Weights of a small mixture-of-experts language model, trained from scratch on English Wikipedia.
Size: 11 layers, width 384, 61.3M parameters.
Below are experts of layer 3 (counted from 0) of a mixture-of-experts language model. Rows are named router (the router's row for the expert), up (a neuron's input weights, with its number), down (a neuron's output weights, with its number) and show model dimensions 0-127. Each number is 128 + 24 x the weight over its row's rms, rounded and kept within 0 to 255. Numbers have three digits each.
Before each expert's rows: a language model's description of what the expert responds to; "mostly gets" lists some tokens that are sent to it at least half of the time. This comes from a sample of Wikipedia text that the model never trained on.

# expert 25
Description: Buildings and social units
mostly gets: " school", " building", " house", " city", " man", " ground"
router:126130097145101137134120150139122116166078094145111091124109195155161116141153077132128110132079078089154106154139130126134137115091157095127151137094139098117115165154122099148161169162126120147175107108105111138111149102153098162139114131137123129075115119110126092145139092117149124130152168131107159129155141103136109131138114132112108115118125128136129115123133156105105114136124
up0:119147122120138141114151120151144104098131110099095116084128147094138147118108130131180103063132101128177096101104154087163147105147124133126101138152101137127149122105093123123144106123092134086147146113126067128131153166120106167100092121149128141124123116150099126128082124125148172114120127136124123152181160152133122130139115136138117125107095172102105132144140132109157130158164
down0:129142088144104133100098084137131133129129087123160130165088099101174112087155102174129141139136148125081145173110141095136141139164158079150135099122142142147166124142122147110123153125125153105165132121167149124139139117154141125110122124092100139129099132157117108140099131108139120115085120134093127163107095093113129133143165098156142087058108129121141115122122156082162135115173
up1:153139110134124104093085118103105094162135083145122110094116142167104161137123109148096097143121125133172114150103120160145119176120104117096144085174146103128191141145150124116169126155148132124152077153118118156103134096102094147150165146156118138159131110106125097102121132104152103144163127101155152148172143150090116118152128127138085140118116131071125180131087140157115157145120
down1:111157088123136150109119153110128163111083132114161131137148128133125146129126088175123136193112142164107116177149105112079097128137129124107154119138145076176154173136140172161066121119176142128112144121144143118096121140117111159145172167131098146167110147130135122139161110149092123094170132153138143084100084090120122105147157107111120145125088108075136167172160160153165147123130
up2:155096111156129114162086104114133108154095041112137142147111155137139130127154122116177153106131135138124157116170098116176137129123088086148133119146182129124130122110134142175131136134144134112177135096161122177126155146153110118108133136119119121169135089128129120124113137140139156125149127076124136136149146099137062097122147152101128110127139127093175145153130074128076108119156
down2:142126103102137133114123132104139150098113094132138110115078128106175163135187098097151121169099091160138128127132132089146135165134148157129179137150126133122155121097126140134126121150129150126147112152180152134101079177122140073109167090193131106123162123073183201132094129124091107123098102126129121105093111100127094107156135121129090112128107133153094115126080112090126136107128
up3:128079098107122145179125122109187108163149107161125121121152184091132090135114125147125128119091134113119105122149160154076138135115109119129127127123160115100141149121142129101143135138118148122111140126132129141144132141160145182133162093131118119171113124157108112155114110160146117127178123141134098138091129115112113167143143144097166133104120143142146161133130172145132154135074
down3:113062114135138166121128117136145159121093110155110152173140153064143143134169125118129137136153116130139100111165098160081162100080114098122178170165117119127126140129148103118133135142131118112123168105120160086167146117173129165139141132107116120165095166115109163146143134152140114112153115153106124131100134122136129094160127149112154122117113130126117159149092074138132119161105
up4:116117122123112100079150148117144121119146142122153134130151144110108162128176130143133086117117140126134127099114160103109099141139135071112146126189156149148124097136138147138112119135107139126125081112126089132128161102128130094148161145136126143103146166121142121143094153148145119140065131129140121118127129123136154183118138123125139107116113096126118162141127078137122156148137
down4:104143131106078134126118116114135157119144131114095160156135107108096134109085150142123145158190109138123149083113159138132133159137125118097127126136127158133146080128117096181120110133051120106133128159154112138152141127121121120119102134157154115128141132142127126105110153076098061116093161119117129101187119086165075160107168170152126115100104147156150138117128110144135127138143
up5:151128153166118127099155155114134183148142090140085128142083119123178108086140095158129095107110123134122107136154138110154147132115136112134125111118119090126100162126114072120087137113102116092151111130151066168132152145138134104155112139127079137118136129138109135135154118130096153137117155131126149121102135122116153098096094100098122090100116117087151139124201106128141105153152
down5:187148132085121153140178097109143144118097115133142107156154141106103078146125160110106141108164115181157117116105141113150099108152093077117098106122112127124132138169167133132117115100118139115119102133109120128112155128122165184181161137116129156115140161136146129129139151158119141113134115157134070138108079135115174146160109146166123120121120093102085156111178144157144136099119
up6:119094151124131101113105135142176142096125116146097104122118148138149136112131100120112164104164123115166117179095148125155143115137120160099145134138158086155134133097093102158137144105120088117140087137085127099143145131139127136101110093105098122136125130156130139129157139116113163156151123117120152134112116146128124094132116120122084123122102134122131133117081185143113156076166
down6:131150116128165138134163134144136097140119148119153139152104133116141129104082169118132114106132155091122159121129110140102134094144146150127161127124111130145101179128133099118098102143122141128126126126098113135097113133111172130103125126123125137118112096193129167132127152108120146140163117155124146169123111088146098091084140173124132082132120153144165151119121088123099104130111
up7:152127113150127163124053149156115117131084149151113075149127141135093126088118126119110143114105130120089127157128105129104151120073156068118146132151132115134102168138125118123169129127140106096119129125121081135110166114126127097166100129129100094138141145117120134162115119152137132150151154102109112119111153159151100162118165123163105172107145116156096123126116095170133151099145
down7:124161165094154160086139131136103124088146106101146168132159105115144133126111145191114118103142129128122118115113128134135124106170097139135126151122143138194135125127115158089121151126124091105150151099115088123146163123127108124115133141154146125116130160108154151170115149118152086144118125117101120073174135097135100084135039132118123142166147188126176151113185169077120102103113
up8:147070089115116119124149109111129109153119124131117105151149143117193104107145126144121101124116135121138123114142129141143107136103126101125121096130191105111112141114069102166146166130106105137148156128138128113140122141136067179106124152135123104100134132104096155191153126135112152113114160111104134129133169118099107170127130119152134147123158127128105151147118114081091087145142
down8:096142156129141132168097149092143129113117101118152142094103090154093169124117156124119138117152111146105139123112144155100088103134087148134118117127113142146106121134143142122149128122114142119136156121167112113135130107100133088144092160114125136138114151128136116104113121086129106116156127150136118135104125150167140111094144147098146129109176128133120125072104102141109148113121
up9:145167150142103097155137175125114135139120148171131096134156126123108156126114088122127071125094142099164120128106091114118151139091151126111155137138138059131146133092127102144113119145181125115161132143114161153120154147142125129132149076148123114108154128111152073083158058110129147153133096110168113130119136116107133096131150177150126139124155078133104108132155152130097130144144
down9:157121152140128121117136132124200167177137088125129126110097080117110167112116108077136143116143129095158144111118144152118148107097151115159110121123118098119116119118134151108143136133132156112180117139125143110112150101118108101131108093153105142124163122151135136071101149153096165116166123077120121159137133090108163111130155107134097100145172173164149132126134128113123106132141
up10:125105099144134110073150130166150115114093111116077121108084120111100123114141109102090141108123105115155107153121112123122115085111143133124123111115135126142131135162100113151106118120127135149122132112083100154107143142135201159161107129115153151096156147127107123125139096134130123162135122114118162132148154152176093128158137137128100093130124129128116121162126165129116137131144
down10:127112137146133140118115108121092136163154157149127124099112116109124142141169124120132119110157120140155105077154103116120135154162119127163116075150103120147104095110072176144145149137120124145129136148112130163145104103079146109139132148122125123120123090083173153099149121076113190105110142100115123151129125115127150163103158141140119141123128162135113116155191108109143120121132
up11:102135124094161101130108104159182109099080109100130118135117065117158130128162171193168128106090056131129160157140164101142136121110130101189135173097109171124088113171119134121126105146116119205137133122131158155087130104162148142146176133116150125125102104096098119137144115076130132147163150121161141126107155119130126110115151124136112125135157128141139162080153143142157109098130
down11:152107146105150196170133110137165118132118165155119129125141122117113124166100127168124111144149130124153123156135112132125138161115154118096100103172125116055149157131142159122110133131143123159080115174160113136138137132144109121102144121077118104107161106111099160146119143138127118121104107112179124111087072127141137133105135120103134115135139114135144136152149142139134117176158
up12:057135119137119120108147102083082105146127079156134139132107170146130117120159127134141128129106138137120133127155099162127164105144101126137088141111095130107077116123094098178162141170129070159141098089138118117128105114153144122104141128155103125123158172103122128169108144130109142134130126140086121145148141133141128164130166169105084121153107173107116135123131119122152122134136
down12:119120125109114170103138131131100145135144145149138158145125148102111124113141163090172106130121115117122136122121140117111087136146116093144114104115136125136121161167114135107140103112114110145102107104122183100106143138115119161142143130123147127152102124075177124107136111112127166110124147133115160148115111127135126170126150109188130154100100111144088169124155131105130096119100
up13:147198119091159070150174157192127134107077143096105126129107153145146140146139145127113126104129105135150143130095176167131132118128135115154121149117176077113161111134126115162141114123129152150152128151119143128072118134137144167124126089137140106107122148102146158110066123118138139150132151105120099168111149125146093142146141131173118093104119062144133143101155126131103108160104
down13:146096152137106157144137125140112066128155110139137131149114105100098167155085168127125115103130162115153118122138104147129151137136156085129091122148119107163089100112084126119127109104129125119114114134158126151153149118097136091099163160112096150117134060121100134151153157104132163099109113143151142110120156105153080148117108138158121172141095115109106115162126146155142138101151
up14:148124167156137113162118139150182105112106120128088112146137109124184097114145180186138096144129146109135150102144122134159140147116117104132128124147105134096132171104115161140154131170106126130087151143125119164103125116130135102089070145165132122113086129120105104115116094161096153165170117119150122119140156115134085107114111137081121102094131148094114148153100131116098127174104
down14:115108121095120138051088113180136104112162156140082137096137130112080145101122140143102081067135107149141137140152173159180179120150097115119152113090137173144109126125130111115169135088168106142115110135140063090155108125110108123114135143123165151120123110142119135112128147103134129131132104115159117124136153137101131131151117168138168114159090135143092123138076145140127125134160
up15:136148124123108148099154098137093157164158103106126114098150182131141156125132170128105113138168121143151119143123132121115132150103157154117117089111123124150150137127125134117109151155133118130140098124149174138165131162157075139110123124124101120152118154126130114153120145159133118168114126185090126148165156110129117130121120131149110114114112150129095174125132155104125130139106
down15:129158134086114153085121120117147138108165113112145133117112087149117145192093142146153148140132124140137107104134144092148133135124152088148134120152153131159139131161138129106155079112144159122160088129161162136103134145136124145103121126132121045133113146087125089109095162111125139145108081163117098165109047116168112116091108096120093164110081155152114139125110108140158123112128
up16:162144126129150100102067164141194114115148126116094120101152158118113148107168142140116132122107050104164165146138068137143149111161166111127107134181154076107163129117114114100156084111127131098125088125139183105118147144132098139140111167131124153159089130092111117138161091121123137147100131119145103129131136094143100121109153101101126118119146099156164109179147136124092130144124
down16:130110110130124116101135113138118082066151149144119135108125112135123153149161102104109158113157161150171157097129133127165155158142129153128066131106126093122126107099116113154156115134092129137104133161132136175147132156145130139103128092105124091167125131111155149147174103150179150158127096093130129108142142141117147141150128104196120169105106149144092132138144138118136112089145
up17:129135081161152119129132142119153124101133119171105144141126118114170089115120121142169103125112092149144109125150118141135140090106111091125151141106163114133091154135100134127112194167116129075107104138182133162094151148128151089094135147117126141117116145092128111185119143124149115109121148129111154105148123117123086146149117141157149154116105181170100174133124135133185124118134
down17:132113115152157120103196150131103130113130130109103149144093122107153153150129149103152114126144114132113101115149105103155145144129134129108116114084128095124123097152114158155114064165155110155116125166104124163123114129132149125112129118107150092132138096137137168127150150119136159134139138105132111146150149074134136088118154111149130131127121126130132121148158142178110171161114
up18:142163158118125129105138145159168135130085124143112126116098102083127120107165112146127106125141170143148152147151124106121135133109135122177145127102181137133135121116116142110142175125150103111188101115138143145150130084081109093134083123102159114141151140124143118096121103093173096135091118155111103136122127163146121146117094156116141105103105126122138127098129139129113159145122
down18:113143088104126118153108124165104131155132156142124121148136131120145119114111124149085168119119160128112136145117169107092104179161094190157132131128172073175151068118071109147146110127139129148166144165120122163162141119131127148189147076145098089118110100152110130142109127134126078117142127120099114107125116146103111148149130102106112135131106137122154123112131111134145143156150
up19:107107114130179109139125160167138116101093138111132154133129137151169078067150149155091108103130067166164122103102147097161107123155139170125111122111111081116131152133094128095133144164127121185097147171096144117136154104074153138125123139157124088108126132130139114150175107165083104141123108119130100151132169132125136149115125117128161128125146082085126163150138106115112121102163
down19:088107124137125130090138111141116127151158105132125123135117123136121146166134120160127130101183131169099145107124187121128086123147148128124117119153179108095150092142098109150110125099150143140170133087137144098117121121120112128146115105166126100090161129085116123120138131136122166132118101111089154151119145131121119120132160122146142137127095158109150132135151132143085121129139
up20:115112048091140105118103127134112131126118099113123128145111129120142120163119139088107129135102150109103132112120098140163130087069162137141129139106117139127121143069093142132123115145119084126148131108084101078117144136136171142120141182139144102070111123158129163169146082151111133121150143140101131144133125147087129128118105123108098145110156120122172133155118131120087070125127
down20:143124099114147111116150111083095135145156129116111131146136121132135110118109094073126128137098179091127126100092117111124134160147138137151112121113141088102110147163087133097094120132114119184145106142118108127138147153106112112106122102117128146188145121146097148132135133151138211140136133069108116145136111148135111137149143128157118101130089119112115136171121118126115126134134
up21:143079073102122091150106108126139095165125141185167113169166107150088127112148139141141125153102135113153124118159126095096106103142126130141091169117135140096143115149131131144131095134162149169136115116156135169135138133104105135142118151119132116147121087133186096115146110164118118134110112116181122146106137148160118124089108155142103101127096146137126146140118138125079177107134
down21:126165134105112108138142173121134160158126128094178174142091125116103108110135110087107108147150113136116134175128139120072111118119156122098128167118143167162105142148182144146170087161118159115120130113122128151119106152154108102118078153115143123118147166137110165163126120113135141120169112136118136114133130148115117122110114113157137123159150127121131141059099153115092094141162
up22:151156128127102112118174154083097118161097152110086144124112126145123139144117132095094124139126127076150095107139132164113128118080111131148151146105146144141157119190103174131080146111087158143130132177084130160096092125146123109125172157122133102094109123138114118108126099149150099158111182141093122129081116119128150170099119149136070132125151111128136112118147138144107106125115
down22:123138133151064124123127116122163074140126144104171176096205147130090145101162132113118123173113116146139122165098152128103140160139142160114125130135097169137157109123108174137094113163156114130157127098174099134101159075128106110124122122099103129151128115172132091144122123115172123122124099115100128171143117151122143114155108130112072118108138133120170106092153142128133113114158
up23:106130106139117078109087112075128141114133075132148076146097108123116101138160148132165126113153113168154142176143115109106129161084128125114148134103162095132117141087132131138196109137131122108130123158157132101115090153147156127105124102123144142102117111134147151151136109102146101150177132156110133088129122125144166129094135115123159100118120133158141142125126153156138088113137
down23:091125108080160115127169136179146140110142152107113101114154121103089151134112082145096176142129101151157132132086133152117150132100124140119160168164121117155122151148131154131134110097134130110124124108120107115145119117124151122114124132154113142085141155107109118097153156152135148164148160146121114103152117088130079092105135158143144141145147120164131161147148201117157104136116
up24:100134148120119123111139139133124114131140081152104121161134139133111100083140112155106137113117127103108129123141185084119120103119157137144142103104152102111102105121150118139137191125166157124135150141157171114137130078140099104126128102138123123158123161134107096147103129128115154109131127111170119125084107142153138135107103198074125104101106105168118165114142131127152130115161
down24:136137096148112150146113131129144124112131087122158096086143140157080120078097115131120145074161139100142101130122135110126153123106147087164087145175136113129143115148122074144154172142111162112118117138112116144149112103080113135141118142114098133157107144147166122130142144105126096150098127138194143114123156174139181088130108147125092098138133145114136164127119084094141151132112
up25:143120079124167163134170131113103105181102124159125123129126129120123142149121096144134142147095086146084110135161146179138132115099115141129129112109107166118131123190137108176120143137124140096114124097123092158058158113161127107100166126109122098131092101138121103142108095168155156132120137132079131109102157159135130106120148148132131157131116106098166142121130187153142137150125
down25:155142132138088135129147109142118108148130153121078138127141096129104164123150111128125131128121121132155073138087136136129170124140176165142173122117152113143143120109123153115104146141200102096142128119115128159118089144181137086129153107129117124103139124078124144173166132107151130156120128171098171104131117157158127125154137118161150133118123168120131111129159114120121083123119
up26:111144086125136110110124132156147132127146141159136132145118097119123117094171085123112070115139112150079116111133117106116109156089109111095124120148153097147098132141147119192133082114092139147167099122081152150123104128133145099120161110143114103140103128152131122176118102109174100139139146102116132112123145128114143119156085122152130123117116099120147152086118131110138144149100
down26:078126175120143122162142117136115127097052140140161171118120163102147112153143154134134142141149131114159100125141144131127135111128139115161119138149137150126145138157150120087137095118140092105118066136107099113154090131112155157132113100134144100107121141143141186148107163148133132176130174122139120125100154178113130112126160134152129141149092156132140121140140149105132146132152
up27:159148096114079149135171128121108134147153105168127105105136113119121148134117102119151146116128067161151092152115098144167140124088113093125142115119102096105124146140136082140116153130131106135162110092142125145118108107084133151116103084146086134135142104160118080072134151134135118115109145166114122134097119147127114137149107134145127131099146103124105131123076119158156144147127
down27:135155093110119109164125173143176124141135172128120148135122116150171150139110111121113108173149127096090119155149095142070092137156112104134140100134127096119114116076144095110131130142168094098107077116169105168131128130152105110151139094134128143160156115137160148099132097123125130112140099120132138142137104169158116116132168123088143112116117113167088137141123112129135118138114
up28:127158109160139110149138142151119095158090176092123123124145171166130153132099121161130112114115133123067097110120102139125135131088107108126145129144148124113127142150115105099116145156115158118174183187128122131135136081126095157131131146141093119105098176115124155148170130135143124111156119108133122170143095133170105144159111128100149145107180145147161147108092121103125159123152
down28:121096143132109109169126109167140121164154144116142132142126108164113117114100154142122110148152098123126133135132143105131098110110142148117089133161102112129142171109129106105102154102144124125112116094106169139136114138115079120113131148161097136092121105135142104142131176111102141105156109127138124171121136138156123147126091123110154106137181139144093106082128162149096103082105
up29:161117155128129155133172139137139133167141108102107114116139127123139146123127169166152115132116133081138111130110153134143118147051111150154145100088150132105107137146125139185146119097122099138111137126131121134124123126124157165140102065128172077120115153152107129113135097108157155123088156121139126105143179119117109112131129128134101131126152103145125118150108131133126123115124
down29:138136145179128130136133120137104138107163103129139125119160134142098129104140130151112146154146115107108133118126119099151133160120109155132140135190151097125156148111112137174125131125138170115091130123140128135118122138126108093128088169100130146108140136081151146132132116113086160116151144125161091168148128125099107073105096117096101097148128166141133150105105122106104111128104
up30:145149129105115108131106095109118153134092138146100087127148113087125153126101129142086096124112072128118129151132146132123170113138131105113147122102096167134130155111153163123134131146112126117186129114117101133110154123131152122143129111105121139133113136173143097128182156127128136114130122133126103091094151142111141114119097131102141113120114144148133139161098099132120124137170
down30:154096098168172145136134112126141157120137125129117112155090141128119145140137149094090151151112137101134139122136097143108099183101133129147109110191121137066137143125101113105131171117146134132142164186123130113161136159128094107125107143132136140171136128126127118108131113118154112116147118121115112106147152123142161120108121147129148155090178107089160110148094137084161143128136
up31:130128072111123159104147132109091143123119112117099163168094101112115125128093111105189104109090122134138114106160157145127138124085127110121090120091134103108115136121132120129164100146110110134131123120196136138109123163156146188120140118144114166109105134125091058161164118105104135135145140134083126145157122114156074120107115140128171104132119110154149136111169120097163166146125
down31:104100091109116136127146125137097127139158134137142124142075111124092093139129137109176121100135145121100155121172103155105122095127118166120143093138142153134079080100104140125138131156110127134126084118150114102130126106113139132105147139164164107090178129114122139123163124083121104072132124118131128125164110143114164087146159134119174095131112121138137141130139100098146113175129
up32:120145105109128123138100143113148131116121102195127123095104158098123108112130120131153147146149113119117114097145139122140128110125161137138116105109087141122117136116050118168115104151127103122096096159123075099136138133164169118150148142113128105133127147147082124173125115165086153117108127124093106143096174146176099158133117092167168144114129105118144141131108138137121087186133
down32:152096155122106100093118115155145135126148123137133104183109130144124143144112145104160093096122133062150094110108091143148129134109121153101103095112094145160116131138134155104066126105172143157138091123153144144100100132101128152131119116128190152181128112117098116133116098133145144139133106121134133142142154145089132121170180130132113136137139125138098096188150089149182127143159
up33:141105119123108115157135134153121113125105095108154122138139095119145119149123158167106134137132158103109131143123150149115153111141152039108140110163147140116124145161121129096140139157141126137119180161114154141138110117100126164134163138105121136127129113150130124141088169164118090120124117169147110151095119088132109124180142130157100159117109123065151136142097100125078122135115
down33:095114140156118116159168140123143105148120121123107145148094159114124110156160102119168120115085146110118184139136139090151160145126134107120129135119140101083121141148108104159117111107131093110098133144068128109119138129096133124101151116120135127089130112147143136133129123126128128138097116095127124100152169128115104101121148153124136123067191162125129109141171117120102119089122
up34:147100190141130113133148131148115150115094110190129112170142175150151146119134121110158185101137131158134131119138133123142089134123148088132112120099141130112152128116123112191109107136166092097159144077125130149153156120116091138142110084100096143117144121111151086139141134138109124119092125119141155148168158085135116085113132145104160127184106163143154118140111127134114146157128
down34:182140124108102128198142173094102135122144151102162156098098121152126122169138108133103128129103135140146111128139112116181110119148114107174072163115129144131111140130129145113088154136121101109152127126150114136102124116137135131141109116141153169159105116165135109129148123106085134124100099149148155094137167142137160076127092126081059165078111097072135120109121131157112166099112
up35:118121141144134146116139123128135138182169175101153154135114122142100114112082143129125138149115159124141118128148156124118139181168120214121125126131135112133122110172162148112106124070093186130080110120128104101108126141179177103137141070086193123115112130122144099096128124117119141152120132118134135114124152112185156116114115121121111120106101108104138126105167137131094134124118
down35:103116163150129097158112120115159154116149154137091144133121153160125146166118109111096138190151107096150181149168136110089119168085134166105133127081134122085146119145121124114110126145108118102125131096112131121133117153141139098119118113105102144142130083155144139131154185168166095169123127115132144146153101148157103071147166150110110121163126123135125114103100149140142168149155
up36:135140114152129112147125097141030139157123132143116151093164129124129136114139097155149114104106101078143148079114142110131172186115117139170128129119130164174110095116175102148126124117093113112145110131153190103121150115072112116175170117107124087107149113102083177152148114093127111133123140137112122095091154119113136089135154121112135110110118163120131168100115140135081111125142
down36:148140086105096145132070135131172130142121138151114148173113085172067123132165136136082147136101128136133088148132138152148167153124125125180149144133121102158112105118083143108064142090127107179120154104131166074123108118149135158119106156108117189133160142105151129087124129135127116152073123141115092107141136158190161131143138109115113102125137142149152118108144141109147133119061
up37:144151093145123123142136113086132090130120131151111122128123105131089098113156127135115125148097127130120136157179101135132113129093172084177128095141122111109089120117135124141158165176111084120131138143123082127133165146163143102116126150126107122109131106093125125152145163135162123150138139107121169124186159095132103134125133123137116131101150146087178125117120127137115166152108
down37:097166155131164130141086120143138141157125154126135099119135118136153131097108169100162163107117132101155116145135144147143111099135110118137102159124120156140123130142138132168112151137125125144138146095138125115147109100122062121151098141189131172125155155093136153153158128164101113148150112126114104118129132114122096165161143087154071096126151127127166085142079081128150157123114
up38:141124125124137121137124141185113099135103138115172135084100168139133111081139080154141113132163129180127096127128134141129143127117064152098148152158157119144078062097149146130138120112097102139091149122110136158119148106115102146123141155120116110134116134132131106134093136108093145127168128153097119109164129099107164119154104107122102147115099083124072106113129174151149132132141
down38:128137142135148081138159144185109123116115166119150140105109122135093128164085127111131140153094124131121171116127148166100113132116111156124159126144123078117148115133119162144109115102154120141146187173135116197132126152122079147179153151151141120129152118091079130130126135187130139121171149122102126104122110117116110079125177155098159115137112159132131150136150144127137115132132
up39:117125116132149125117177151173097093129111130168098132126094109133143108114176130140148122141143108138108079157122154132129096122094140070140133165157138107179099094170153074144153132136147133071117105098156101123110104125185100116099142119119130145130152142103102168124183116085134128122146106098108110141160096111133083127095138120120181117151110133132150112144109173110132097136158
down39:136110123127166125158149115122111099133075133135143089116163146166127132153114117135141158152115137132103176134108086133139137161067128083110131119097143086159134171089176143125151106129118134107103092158096109105118141118122161116137122172137091113086134135178173132114110141166134123166161122110155122146121098156114132106101117132167120100148136139156159109108147109138138131141145
up40:113139152136101106118121094100101130146098121102108098107150115137180122133146136135094142106147155095114116147127140148120089026130097130122144114146156102100121145135135133152143196124105103138129133116133155095075127129124136145089125120144061135151116138135143145157163121124151130119144128123110177119153124117125182170112145102124137151151134148083097104133144130170091141123140
down40:107140147150157088085125111086136123095150166170105128116143134162119103105124085127126132113161108094120150097118182169113194095144131160166070146126150087101127134134088151134140090098121103139056144146106095131106116142142085142090156141099150145147110133145165151169123114104135132141123155138135145166129118119089130091107127137159143106148121109094132124123134154099144132088127
up41:164159140129101140148102112093134160119106115114120123105150136154126171099127093156097134130129146159117120146143116132131166108121112115143124146116161130161110126117135094139131181148118094121151159145141162129091091132150122117174098121108123117094117160123137158134146129106130129139144110149107138115143118136120145120162123156159088103120156117117133112081113126142137114131124
down41:108167122047120176124101161132133145121144106122110153123138121156088163098126117120124097131131110168115089120142159151152142174167142154114134113131129098155105111111136126123151133103147135097145116133206134074138142135134056101110138145109144156116119186164112110131146066120138112090104135115125130130130111175136116129151128137173132103145140109130185162150135137132144096114134
up42:116113151137110127126114133126107120134086098125097111129114092144144129124131136139115098172146136080163101141117167150129118116134154085137116098144109142102096142147143167122134148123158083138153141149121143139118124104140119166118114161098147098131122126131161103143130121153145095157074106132156101109184186150104140142120131124107163101157178125136156174136120191139121147100132
down42:163175119213144180129146130129078136144107112127133126121139164148114155125151169140101138131141125156131147090111131161104130095128128159115129131132154151128115146073113110119099141149126191139091126157092088144167131136133134120150108132138142087160159080131108163101064157127118119084144135112161130112136133144121158092125129109154134141138140110102154105142156089179144131147136
up43:178129085140119120130153103110110094091091095155117129138133119101111115182134153134130142077125100128115127145180155148109123141151138130141104149108122126148107132103113094129130129142125158128143160127169127146135135107120135137102147153087090139080127146123110180140136115154120124133094159165096126147084171133118125123129150144148144144095128121104138170127153155152110132085160
down43:116162149180097115145109148146119120105096092106131096125138152145112121076126157114122187109132120141120170155128108160121121129098122130180138134123131131114185135136150161125127159116137125119140141135119141143155085144117173108180101140132108125156146115145142114153146107122117147100111145134131108101122117110117132151101140098086147138150110165106168165136116136154123170158178
up44:173129130153128118114113125159113104132101172126105133122100143147171134074171128112123153141146113129159121180141128156152121136107104094096134105150184125144207132141121105126158128118105133120163108149173171105082129159106087097083119147134090119112155139137109141116142147151130174122148124136129098104143145099083120075110158152134114120134164088114131143125123162149119161105133
down44:122125193126156140108135157126141107093150121127116111173137161097166125125162159129117154146091116120129126154110118121141135091112159115108142131173126133132141104104111145128135105117166120162129134208104159138118126138128100123080095130080130109148102139150101131124137160148145117088145116102146155110104164176097058097132131139129099143098122139116146103136101171195114132106126
up45:096128167164137163118112137130148110147139120139105127162113090142171128090130174150102108092150134115127147124167140181138176107128154109134159159075140138097130078174130117113087079133128161111140149132100128158119148093133145107169146090098153160120082109109116143123133121138148142145110090110111145099136128127131134166095147155110145107142148103150130075119110170115100100085158
down45:125144121136123107131108146092112120073121126139135138156122125087151099088134126103114163170142157106125083097087103138099152073119094154134144146126154133126108144118149118098160105132139139177113147129099128127156095114157187176092143124147142118119148131118160146153100098128163136161162114146139155107127114126090109111121089127159115113179144081141134136161162099123097174165124
up46:132142131127090113154122123129123091167125131140118070131105074154113124145112135078115105144129115111109157207137137132118091113133160150143176079150147071125124100115117090131102178169111132132139101151140116131127154118127097144137111103158102111154088142090153123127075111085118107123102082160122157109126119128130072079137111112092126138147096115080143124091136109148128112123140
down46:105113091127129083144137158157114109139143131148103121154129126068083131117103122123105130168127142117142121122142126116116175125150150128101087141173110129136124135113118142088132159144121082140131164134106153152111097112159168116132144178106138089146090110165108142137102130123140184142103133133137114131115107141125086094108092128130130137102143128132119102149143133128137149154120
up47:171116104129127157111103121100167127156110078134142179144115099130164138140117094136113130097135099071129129140116127128103135157076128089135174142110153088117184133141110123108159138133117123136180146140118091137090137155160093194092158159176103090117111105144129134110104148117139140110146171163091103150094130143130080143136144156094112100115150108122173150115117148132094115116109
down47:122139126160139091116127129119122153124109131160152148113125174075152125075138148143112112142128127120095165117093150134163115079129133117108113098128141129093139111117107160118110109113120106136130149116109108130074121128137134148168126099122134158142124099121150148165116122149120137151078114146084154153120112136073090138119146131091156141120088115150116078140145105126123121145134
up48:136091101114095119167131079070121124114121123115118087088140128137120122152098110134127126147118171110147135142156137168129111124106112141104143093150117132091164105094148174128123212108077132131140117130136120149094112141108140110171140145142099126145126135146113143179106117151150145136163148140105141107154129165069112125153121129149114103143122121102107176170112104124131110088150
down48:117149118117136145085145159129105132104134125154145090083147140152130171097107135137186139175124155209096134171117122112146124109133141113147142105157114115120132152168165098124130108156143118140127112122104127153111124098184139157119147152117143128146117152134104115130136164130159113138091121113147112135121146139128120154112126126128140132116087106094092126147103128126134074146115
up49:155149088126141107107111118114117125124106086104127176111104128163119157137110151128151132086110073136115136134134158130113142094103108122123153137091092110131119128178095129133113141130142117150113136090187060143105147113162128115146111131109132117124106137113102098143131145100151130138170100111072116107101108110158090142151122128166104138103120151151095133099168097100137125125159
down49:089110123140148167094125122172118144108128159096108119128150101117109112123141091137095132162099143157156159120157173118181150154130094134113103145161113109131131141128138125100088164122148138137120136157137133130142091145185120112116126117135165132089106142140152134141132129118163118104130128115088130133097127122086125137101161124126115122172093167110144111183174151103154138136140
up50:145121115147139125108101114148160115117167120115130124082118165144129118106126106126119142153138129130135145173113128138117127140108124134130140137152135147158120125121132090119106169109125142073181161165138175129139122092152196144154151168139136159146151102138130137155140112122136124109105122125128123123139170141154082145149181147131131105114114156174106151160101158078137111149178
down50:148129114167121138106127131151109114149146125161112173079165106126102098136108121130151114129145125130137111121156147093149092138157179112137155131083147150155164133075124156137102116156060156130174118104162125155150114140137116140114138135092165134121128108134065136119108107189170079125148131080122132116124117140185129122130126146133156116094097158109152115069148108148131145114125
up51:091117146102153180108111155104133109153135132099105118130115137108134137152116144129163097103104147110125165118128157126135121121108142132118095125084063068124101138162098095141118114103160094124172136140111144128105153113092169155127160127113120085181158185117131099148101142153133111114135111125096125123120149124186154138133093146132147124117134113143095135140127123147131118123128
down51:164128103130114148123113140117145111099160067125167093097068142163132106124133129132136144123166117132181133070116146100110149160091142133135094128093107143153097107132110133120144148109103151118130158132098097171168137138129143110125135122112122144124169106088099134114147127094097129108091125130154154128156132109067147137138138104124121171123183091176146132166125140144090106139151
up52:172133192169168103146156106168156096127097104100115132102107116172099133097180124147107112156103099142123131125110149151120147145135126117132157142111147129155118109143118135105121176150143105158131116097129134098082133085137108123149091150137100143139139122143143108129160105109123124097126114162108129115128140131148150114169142117091138121111148136112121093139122100144125124111114
down52:126152158123148101158124099158119086123131163130114125134123117116124131129084138137141100144110162168121149119068134135094125130135137132116125133100129084079160175159165108109115107133167122103113086052162146150091099099154143109134115151140089147138104130119122162144123136131113143136135145128146096132094113162145100146129099134101136126085133137142136123127093120136142137129130
up53:145120130121106162171110100081118101116076115159113151120099143125107176119156129150101159117089096130127115136165144158164157129128145136129102116124115107145083090115102086147121136127111122092150122121149112141133118150122148112089119122134107124136133101070169144151099110094151138115116129103172167112122126108104124141133147098077132150136142094086107173130086144106142100145119
down53:121077131118118136088103082116120087151122125139092135120119092143067128164147140129164134098130101131155092123145140126130136110167195144125152117143130109124104130153110144127115105148137124192118160181117133100129067141130109129124097116157140152138107105110121120117173137125133119147129123118169135111151106100168128158135106122162144129173129141128114151149154109139145098143115